From a checkpoint of a small mixture-of-experts model trained on Wikipedia.
Size: vocabulary 4096, 60.9M parameters.
Below are experts of layer 5 (counted from 0) of a mixture-of-experts language model. Rows are named router (the router's row for the expert), gate (a neuron's input weights, with its number), up (a neuron's input weights, with its number) and show model dimensions 112-223. Each number is 128 + 32 x the weight over its row's rms, rounded and kept within 0 to 255.
Before each expert's rows: a language model's description of what the expert responds to. This comes from a sample of Wikipedia text that the model never trained on.

# expert 60
What it handles: Capital first letters. Single capital letters opening a proper name split into pieces, such as O(xford), K(uala), D(ave), B(enthosema).
router [103   0 130 138 108  99 140 118 159  49 138 143 164  84 121 127 122 115 104 138 104  82 111 159 141 112 130  88 102 118 109  82 155 125 131  73 106 141 147  96  88 127 215 121 145 149 153 152 171 144 158 148 119  95 176 136 102 204 138 136 101 102 125 140 134 110  89 112 164 121 135 140 112 134 112 113 147 124 155 177 143 181 124 128 126 125 136 146 107 132  74  89 148 181 135 127 116 171 135  90 152 108 128 144  94 167 145 137 128 101 124 116]
gate0 [ 92 108 108 112 132 135  93 161 149 133 140 145  76 200 107 143  51 142 139 100 147 139 136 136 156  99 107 151 124  83 178 170 133 107 135 139 118  84 134 132 120 179  94  72  79 121  86 139 167  82 171 110  94 116 128 174  73 133 130  92 138 133 108 133 112  96 135 150 125 134  99 189 150 156 142 115 141 110  96  80 122  70 120 120 110 125 143 154 105 119 182  75 106  96  90 109 111 103  76 167 136  86 158 149 153  71 125 130 103 180 180 116]
up0 [136  82 134 130 154 125 118  50 116 152 100  83  87 132 127 129 200 130  96 156 121 133 163 128 143  74 119 103 137  72 147 189 127 129 101 110  95 109 136 127 155 175 170 155 214  93 126 130 136 169 127 147 100 107 103 113 163 171 144  60 130 173 116  58 139 148 134 212 125 104  77 125 131 197 128 121  85 133 102  92 130 125 199 124 139 146 135 110  99 142 137 110 168 110 123 148 174 166 111 120 122 145 103  92 129  36  77 114 118 105 102 108]
gate1 [115 151 114 174 121 146 156 192 128  90 125 112 101 181 122 107 110 201 165 161 163  96 115 106 155 191 105 153 164 169 113 163 160 129  96 125 180 121 123 163 160 132 162  67  87 147 135  93 114 123 155 127  82 150  96 144 104 195 104 100  95 127 141 171 109 174 112 145 127 122 141 121 174  83  93 149 141 105 123  81 121 113 112 122 161  89 136 127  97 102 173 113 164 153  46 132 115 160 108 109 139 118 151  63  82 125 118 131  86 102 176 154]
up1 [ 65 121 103 154 141 139 195 169  77 106 113  83 137 154 142 141 102 216 155 122 165 104 132 121 139 193 142 179 153 196 110 144 182 150 105 125 208 133 120 125 158 131 108  50  89 154 113 103 115  88 153 129 167 133 109 120 145 126 100  79  93 109 162 175 122 109 110 148 111 112 153  92 184  70  46 201  61 116 121 110 119 106 145  94 145 104 140 154 155  87 169 126 160 141  98 115 116 126  87 106 155 115 122  64  85 112 139 161 117 110 187 136]
gate2 [ 80 136 108 112 138  97  95  80  99  95 129 109 136 159 162  62 165 151 152 161 143 135  99 106 156 189 159 166  75  94 119 140 135  86  76  77 172 117 150 150 116 116 144 104 191  90 117 102 145 144  85 171 164  62 105 110 167 134 155 123 163 134 129 143 128 142  95 181 115 115 157 118 180 170 135 140 139 105 118 122 177  83 139 161 180 108 123 129 180  82 106 144 185 136 149 151 190 190 124 131 151 119 130 116 173  69 155 106 183 148 153 139]
up2 [146  80  62 160 168 142 187 113 133 108  78 192  96 134 120 159 157  98 123  93 119 149 171 165 125 119 129 116 200 133 112 113 139 128  77 133 134 140 151 110 108 154 160 109  97 118 108 166 136 146 137 243  67 113 116  93 118 145  69 128  97 117 121 109 112 149 118 134  90 130  94 124 118 110  40 178 156 153 129 119 150 103 162 137 150  68 161 102 118  94 113  41  88  97 111 149 178 224 166 109 137 128 118 119 106  89 120 131 121 133  88 109]
gate3 [ 81 121  67 120 153  51 178 103 135 108 124  44 104 123 114 151 134 123 136 144 161 184 110 155 138 118  82 161  75 100 147 138 173 121 101 140 143 166 152 129 142 143  98 136 103 126 103  82 133 124 118 130 137 146 154 111 146 151  84 127 111 129  87  99 117  94  88 174 115  93 115 130  85  88 136 124  86 124 137  77 167 146 139 143 126 110 112 125 113 158 183 125 108 147  88 120 159 167  88 110 129  87 112 107 168 137 140 116 112 230 108 140]
up3 [ 90 182  52 121 105 118  77 136 158 149 119 109 136 128 119 139 103  95 141  95  97 118 111 151  98 108  82 173  83 137 109 125  98 113 170 150 146 142 175 106 102 111  83 135 120 159  83 118 117 124 173 114  81 231 176 126  97  61 172 144  68  97 133 113 128  88 161 121 140  76 122 146 134 130 197 146 147 165 145 131 137 167 112 157 124 128 144 117  72 124 159 148  77 161 131 131 129 100 119 151 121 140 120 133 103 193 131 142 150 153  73 126]
gate4 [161  94  99 110 116 118 178 140 157 122 188 180  92 134 105 170  87 132 142 130 175 141 116  89 142  94 130 106 124  84 154 143 127  90 106 134 139 149 151 146 167 156 126 131 119 112  75 140  89 111 131  70 127 164 100 148 110 137 139 225 148 143 124 166  78 176 140 127  95 168 116 132 116 140 167 181 135  48 141 122 127  99 102 123 153 146 110 161 102 137 139 134  45  53  98 184  94  82 110 126 129 138 166 145 143  37  90 132 138 146 123 123]
up4 [132 140 137 147 161 129  86 136 114  75 132 130 109 151 137 110 106 169 161 150 156 161 138  85 148 120  96 166 232 139 162 155 109 108 123 101 134 122 107 195 176 155 133 166 110 107 126  99 164 136 104 123 136 106 112 160 103 125 146  92 130 113 105 116  99 131 106 187  83 113 126 136 157 138 114 117 121 117  82 117 132 117 109 115 138 109  66 101 130  75 171 135  80  59  94 146 153 156  98 120 101 103 154 119 129 141 138 112 122 158 123 122]
gate5 [133  70 145 164 121 133  82 206 171 125 111  85 138 145 126 104 151 180 157 125 134 155 161 146 185 118 181 138 116 120 155 156 132 138 146  84 127  24  93 122 119  85 110 142 101 142 106  89  88  67 113 126 148 119 133 128 158 164 113 126 167 116 100 189 115  66 129  77 133 114 140 168 113 127  96 170 129 125 103  88  92  56 122 102 163 169 103 132 128 139 148 128  95 107 143 199 152 165 154 171  87 120 143 132 139 158  79 133  56 133  46 156]
up5 [151 130 157 143 106  49  88 137 125 131 120  87 124 188 138 108  77 191 131 128 123 146 124 134 175 161 158 116 138 156 109 167 111 143 102 100 156 206  89 150 145 105 104 143 103 110 109 116 160 122 129 119 171 132 137 158 170 142 135  88 123 155 119 175  70 135 143  77 144  57 150 145 145  60 113 112  99 122  96 104  85 154   7 133 157 159 102 107  91 149 152 151  96 123 152 128 156 153 117 145 148 109 166 110 145  94  32 149 159 109 104  54]
gate6 [138  98 117 119 124 102 188 110 107 131 183  45  77 120 114 128 154 151 159 110 162 114 138 111 135 151 118 126 144  98 109 140 101 118  86  88 108 141 135 183 110 134 104  76 146 106 143 146 142  48  75 140 110 170 165 122 162 155  76 122 145 144 201 177 118 171 106  67 123 159 119 119 108 126 133 113 125 139 131 143  91 104  89  81 126 140 137 133 159 142 112 137 139 138 124 168 147  77 177 157 116 111 144  91 104 240 126 149 124 108 102 201]
up6 [134 146 102 103 124 241 108 135 115 162 107 185 187 191 132  88 126  64 150 167 108 157 181 177 160 112 145 134 174 162 137 112 156 115 129 162 124 118 110  88 136 148  50 149 139 154  59 102 119 157 164 113  91  96 107 118 106 134 132 157 118 141  67  85 123  72 131 128 147  96 141 165 113 143 144 121 106 120 106 105 130 173 133 210 101  97 147 124 116 110 145 130  75  86 117 115  96 214  88 131 158 147 131 146 150  25 114 141 164 178 140 119]
gate7 [147 114 152  97 139 167 139 166 167 123  80 180 149 218 157 179 115  84 115  89 122 111  71 110 145 147 157  72  60 196 134 132  59 119 171 134 158 145 108 147 142 147  93  85 149 123 140 115 116 117 126 121  71 138  99 182 150 123 168 177 161 118 113 153 113 118 155 119 129 111  68 154  85 133 111 159 155 128 107 110 142  93 176 154 101  93 146 156 169 119 138 130  83 117 142 236 140 111 130 120 106 116 134 171 156  73  60 124  70  93 124  78]
up7 [122 176 180  71  73 173 126 123 180 175 165 172 175  99  91 161 142  69 115 133  82 134 102 142 117 135 136 149  50 132 110 113 120 127 138 181 144 124 154 138  96 113  74 143 132  85 176 138 163 167 166 112 138 151 158 122 136  78 187 157 139  88 115 103 148 148 156 157 144 126 147 152 113  60 158  42 109 153 173 183 105 172  85 146 136 154 160 134  99 147  91 189 115 111 167 121  94 119 157  98 144 143  99 171 119 121 112 122  98 109 146 118]
gate8 [115 107 112 129 164 139 138 118 183 185 132  79  78 183 115 195 133 127 133 112 121 189 112  71 216  62 137 126 118 157 117 184 167 128 116 104  94 117 149 142 126 131 148 151 109 125  97 115 102 140 125 134 158 105  56 163 149 149  73 113 149 122 123 115 107  53 152 137 117 134 102 146  74 125 162  88  94 165 142 105 133 111 133 136 128 140 140 107 111 184 158 120 160 111 128 165 128 123 108 125 127 155 122 116 149  85  64  66  88 145 109 140]
up8 [ 84 107 140 142 139 161 141  58 134 153 120 120 136 102  98 167 115 134 127 185 110 128 122 150 109 174 137 165 118 121 126 131 135 144 112 109 145  97 120  95 138  95  81 120 140 150 127 136 145 127 122 197  83 108 143  96 163 145 141 180  75  77  76 145 151 249 118 127 147 127 131 118 100 106 119  71 124 111 159 171 161 109 108 124  90 126  86 181 116  78  70  43  53 120  96 169 212 163 176 122 115  93 118 168 142 146 127 140 169 146 135 141]
gate9 [112 186 107 142 165 183 156 120 133 116 207 132 111 155 130  81 145 110 158  87 151 134 167 113  90 177  82 151 158 151  93 142 118  92 148 153 136 137  98 123 165 138  96 122 104 135 127  85 156 105 138 135 128 156  88 158 119  58 147 194 105 115 156  87 109 144  97 158 128 129 101 119 161  89 136  74 120  89 135 143 120 174  59 186 181 134 125 122 124 127 127 117  99 127 154 124  89  96 157 171 149 144 145 136 122 181 152 124 172 151 113 121]
up9 [155 132 150 146 131 127 159 188 130 113 144 129 148 181 144 115  95 104 121 117 140 110 111 145  83 158 111 179 120 151 125 129 107  82 144 139 158 124 106 124 103 224 167  97  80 147 130  72 158  88 139  84 127 166 103 159  92  64 158 146 128 124 131 115 139 149 135 105 136 134 131  91 135 153 117  88 132 122  94 115 145 128  65 140 113 137 115  72 161 160 147 107  75 135 160  80 123 120 134 171 159 149 153 127  78 147 158 151 102 137 161 109]
gate10 [108 143 100 147 119 139 115 134 119  92 120 132  82 127 159 159 116 111 127 154 129 104  73 112 153 240 173 143 123 119 135 119  83 114 172  88 130  66  63 151 173 112  53 144 127 144 174  53 117  62 134  76 137  88 144 148  73 135 121  86 138 132  97 164  80 148  67 114 138 138 102 143 215 159 127 149 152 117 142 150 153 134 107 117 108 157 116 156 147  93 191 114 165 105  89 143 105  58 138 106 127 102 145 127 155 163 175 110 126 126 208 154]
up10 [126 148 124 143 121 143 116 133  98 141 130 137 153  94 106 139 157 125  92 152 102 100 135 165  79 138  59 150 168  88 151 120 138 183 105 164  95  88 180  92  33 101  48 152 130 178 154  89 123 108 158  83 159  88 176  81 130 116 154 207  89 118 130 123 173 142 142 135 155 109 166 163  84 128 135 109 115 132 176 189 122 173 125 145  88 130 147 117 122  51 133 137 172 133 126 131 149 123 180 104 143 124 111 147 136 135 114 181 102 130 151 109]
gate11 [119 144 152 181 192 126 137  95 117 138 134  92 146 126 135  97  96 148 137 124 156 159 105  98 128 149 137 209 152 143 137 136  76 127 182 122 127 162 107 192 125 133 179  90  86 107 142 110 127 138 101 148 135 148 130 166 124 107 101 105 132 168 183  92  98 106 117 135 144 140 104 155 153 157 123 143 133  74 117 116 166 131 125  85 105  88 131  77 173 115 142 109 124  63  61 146  97  38 182  98 126 127 161 122 118 134 123 148 107 124 132 172]
up11 [138 107 193 145 156  97 117 128 191 116  82 172 126 175 146 143 114 185 127  63 126  80 123 139 117 105 123 116  38 121 112  92  61 134 170 137 205 166 147 115 127 184 128 101 151 107 131 133 136 149 111 182 128 137 118 148 114 130 144 112 129 143 159 139 122  41 142  65 113 175 108 109 162  82  94 157 114 101 161  92 161  84 140  95 166 116 133 105 108  47 135 130 132 112 187 123 123 131 126 159 129 149 128  94  92 138 117 130 130 100 141  66]
gate12 [104  77 168 149 164 149 144  86 126 123 125 137 139  68 116  96 132 110 101 146  99 112 108 120 119 212 128 120 121 101  85 107  99 113 165 120 184 105 124 140 109 106 142 158 144 125 120 125  26  85 121  47  95 169 134 150 130 142 148 154 174 113 138 127  52 152 132 116 109 138 172 139 125 126 149 123  94 118 119 193 123 105 133 117 108 141 105  77 117 152 128  86  72 139 127 155 136 145 178 100 121 145 118 148 127 184  92 180 127 109  95 103]
up12 [127 119 112 106 168  79 130 134 157 138 128 147 102 199  84 137 135 165  94 124 141 144 129 154 135  44 118  95 143 164 144 142 161  98  93 139 124 202 174 119 177 207 128 124 113 127 104 170 185 128 145 183 147 135 147 100 118 124 103 101 120 102 171 132 158 132 155 134 121 104  93 133 149 115 124  97 120 120 117  78  93 109 138 134 174  77 119 192 132 144 147 114 146 130  89 123 152 167  65 143 114 131 160  92  91  47 147 112 145 128 125 118]
gate13 [ 89 133 153 130 170 124 109 135  99 130 137  81 122 148 175 120 158 106 111 123 174 126 172 147 149 151 143 154 136  98 119 178  67 135 132  92  97 180  89 160 114 191 132 121 150  90 118 142 116 108  87  73 191 128 129 140 198 140  47  41 173 179 143 139 162  70  80 142 126 113  86 117 132  68 134 101  88 151 118 129 177 107 133  84 119 106 108 153 133 108 136 134 132 143 109 138 147 147  72 142  91 120 140 154 122 167 105 116 164 117 152 149]
up13 [146 126  42 159 156 147 104 166 191 151 156 165 112 148 117 133 141 115 138 107 148 186  86  80 143  61  97 117 169  92 137 103 126 117 140 105 166 108 139 145 222 132 125 147  55 112  75 123 103 131 132 150  76  70  99 135 115 116 111 129  95 166 130 139 120 120 150 169 121 135  90 138 116 168 158 151  94  95  87  83 178 114  62 203  82 134 121 106 149  86 181 132 111 114  80  89 128  87  90 154 139 103 153 115 114  14 111 181 154 141 139 124]
gate14 [114 105 118  97 118 155 139 110 137  94 199  97 149 200 112 161 145  82 161 204 127  99 121  70 120 134  94 166 173 162 104 143  64  91 104  95 114 136  92 122 121  47 170 134  78 109  96 136 154 157  92 127 141 100 101 164 121 139 103 126 102 137 176 133 146 177 133  86 152 165 104  93 102 144  87 149 120 112 107 125 128 148  79 130 155 114  92 105  88 161 129 116  87 137 115 121 134 110 120 170 138 104 184 141 166 158 121 148 128 176 179  78]
up14 [173 123 110  91 128 115 145 124 148 126 155 108 125 138 116 165 125 157 178 159 141 121 129 118 139 134  53 153 153 125 164 123 157 119 129 123 113 185 149 104 199  95 195 130 105 128 136 124 100 122 112 137 128 119 118 156  99 165  78 122 124  97 106  79  96 113 141 152  81 126  77 130 144 107  82 184 210 115 149  73 134  88 112 171 182 151 132 151  90 101 163 108  99 171 130 187 161 155  65 164 139 138 119  89 131 142 119 109 117 133 161 134]